Below are experts of layer 6 (counted from 0) of a mixture-of-experts language model. Rows are named router (the router's row for the expert), gate (a neuron's input weights, with its number), up (a neuron's input weights, with its number) and show model dimensions 224-255. Each number is 128 + 24 x the weight over its row's rms, rounded and kept within 0 to 255. Numbers have three digits each.
Before each expert's rows: "gets" lists some tokens that make up at least twice as much of what it gets as of all text; "comes after" lists some tokens at least twice as common just before its tokens as in all text. This comes from a sample of Wikipedia text that the model never trained on. Tokens count by the router's weight.

# expert 4
gets: ". ", "\n\n", "==", "\n", "In ", "."
comes after: ".", "==", "\n\n", ". ", "his ", "==="
router:130115133095134135132152172096127140149150097113108150161123097146090172136125144096098072137133
gate0:139117117169106131159088162039104116096148118160157138092148135129165143118102130153126166144100
up0:145100107144160099088112140178140130159178140175177138166119139121090134120133164150146127144111
gate1:102121105131138137132116097077144123112159117141117145178119105129102132137113179083155086181105
up1:146125167168109120135136107126144135147107139092125133168122115111173136100113116127115127097149
gate2:100121140132087077171149138168103137113121116150117135189114099123106138186082099119142117140171
up2:077114088124174130100156100137124114129138115131179121137077125103135150156117140155144126136123
gate3:125118111079093124107100118155131176110119125116139089144102118101174124152123114132120099148151
up3:146143126122087128111161127112168175134126137088106152156127156143133121144153141161096141126133
gate4:129099124102097113167089139137151143113122118122092107151164138076117152133119140138099115122116
up4:144127137102135067090088144135132140133118094109134176144119109131146082117142128076161129143124
gate5:095081136155120086128128127130121114151114113108090118149110146141170118182141149144148116086115
up5:131146131136175116169128098136153090168155146126115127158146134161110171167098199129105119109086
gate6:102117141158128174154083138123132129141161139099130105116149144110091073129119150131120078144149
up6:153148082140100147119111124126107171076157117102093146130103181125111123163107130132155103143130
gate7:141158103163117123172114129109105147125083127103123154129139120108153072140104156063122121112114
up7:129106160068133117129162120143135150094100108121131123145136153134105128109141155161135134141139
gate8:141119151165099131149099125125088134109123125173135139146148149173130103159108085124075125101171
up8:132128174105109179118132155182124081135155145096121101103134125067109103168105113142153176134120
gate9:098140169121152117157151124118113137170111090106151144128106128144133124193071148136116136136116
up9:136153136138124165125122148127089152130144172161136093157092146101139105141138137121131090059143
gate10:157117127094111151128112136108096118109159118147115142102117135156123152133112113098172145086159
up10:108123151127106092150152164122134122121112164123122110144118167146177150128101144111104063081138
gate11:121115124098161136140103131068123112116153106115143120127166120112147116132102171141076120125118
up11:089107134147112132144131148135120128107101129135107110114135130119128112126148101133167121164149

# expert 45
gets: "the ", "The ", "was ", "it ", "\n\n", "were "
comes after: "the ", "The ", ". ", "of ", "\n\n", "was "
router:125123110104111147147168120119123112132129098120116106100175130178114164145088157141135112137099
gate0:148135097165132144117142143081131148116123096141116153091119165110099099181126089102109146141129
up0:134071104097118124126107111176136174117110119099110056147155132110074124110110159154141130109166
gate1:111087132119148115107165117098174077093167114147164134148091124152144120145108098139132153153126
up1:089121104121129118103120111109146140113119099084148140058130109088166143079107106136112144118082
gate2:109145107141149131177139119150132123102114116141080147155150088125113129111140113114144122162119
up2:095119136105111109138122191102129130146136116108139092129166116086122101115110118094137125137154
gate3:105091136103112159111122113125158161200152125136099116154110143176110149136100113135122098116115
up3:123092155072159133107156145158094088133162115112134126122131124163178136151131136125108148116146
gate4:122129137093112148089105132116121110145127124114148140098149094150117149142138139104116090158113
up4:110113153143142125159151113136133142108116144132112128171117157139126128119087107148111145106095
gate5:159100152154156141106161175129172123163169123141102124102128122170158147109095113138134146131167
up5:125146127170139076100098117108183129096152113092120132137137143134198094105124139099164122121126
gate6:126067115073136161122116139121151147110132119131130111119151102095157120160092113081135117170122
up6:090170112186149098119130131153108056092122176139088095109090155147130112082137116164188116087106
gate7:120088129073132136139120174152108121096104122146117116156155115145123151189172168091105162106157
up7:128162138154101147133161130095158135081113138145140129118119138118126089080112119117125118168139
gate8:148128107130112127136171138163179117147114139134119131124127132176122107113119126127075165116125
up8:143133152136143152093105112154112094072102158124121145135135129121141123139087147111134170137126
gate9:124101101174138106102134139116145170135137089127127121146173112164115118153126141111083156155104
up9:096107152127137095105173131142155142149125140116128127109111098129156146110173114154182135116114
gate10:167110113131113130153123163116148143169122169120115129097172106161101137145078106146096144125112
up10:130169158126119080096137146126081141153137111100139117136120113132121131122103105137113102137091
gate11:079130118129119167121131155148114120134101110132112145151147150125121144111097139138132119092136
up11:128171129114151116148107140121146117081104153107132089115082160131161125144113183110118114132132

# expert 56
gets: "201", ".", "200", "202", "199", "198"
comes after: "in ", ", ", "In ", "201", ": ", "–"
router:105133186128124142120127135106144135131149147141108161136177118153103120133144149112127145150106
gate0:128130133129119114126109127099194109213103135132114110099107112160120111100126145149116166134118
up0:124077151133101097114157113120118108167109142127158141150142130115164157147152136155115133132137
gate1:126095117129122092153145155151149134130114147081129081134132164197128128176122137100123123117132
up1:159137083085145175105145141138163130158122131101136116140133158160106138174110133131094120130136
gate2:159132104116129138077110126150115099114132111121182125138079136128133137179092153112066161119120
up2:124115123150093096158138150130117131129097139120094082169141125135146176111162117124132153128116
gate3:135141167153082149109145099165155129127107131105124128131102088106115145123091113173113133130134
up3:169140164120108142110124103137146165084130104072134125137093114091110130096100145183125123136100
gate4:142133141138111127103174095159157150110066142144106114134105139135112162145147128105146144082121
up4:161129141127098111098162100146138124141151156163131170113142143096132117156158039128173154107141
gate5:128116081124134136108128095118123155116141148124121093133139098176142126107154126111141185180153
up5:156146160146130131165159151145132107146136179130113164131132129070111120128109134122128117097078
gate6:135116134084149164096185112145181111151119146131127134112131123106119118118100107201134192134153
up6:103142129092143089116122166133141144092117127101144097141160112126119159151123103146166086117107
gate7:107127084089120102135113161115145171153097110146128105160151145186148152123131155153113127118119
up7:121147098113094116158131124147161146135119112178129154144128109115154112137139152157138144136116
gate8:104151143116093107119110117121137146136100098135075123189125151173138121124126157146116122113124
up8:131135142130138104105126103092121151124122107111099151154086118188145133103142078098124110150135
gate9:088101103156114115093140185156106152114116132143095135128145135127138126136139118141094142160079
up9:118113148155094109102127140151117169147119135135130152153119147102123175158135105150094126157093
gate10:101133083155102105128159141145154110111117097135115111144136149182127084138091152071131123154114
up10:101149170119166191110062132115157150135120183096084121122093120120170111157105078154119113103163
gate11:130123131146136103148147129177129134119097096102111100135170109172134138162122106137117110117105
up11:093102105080127134129171129110126112110125093091130106100131122150113132187132102117114148121144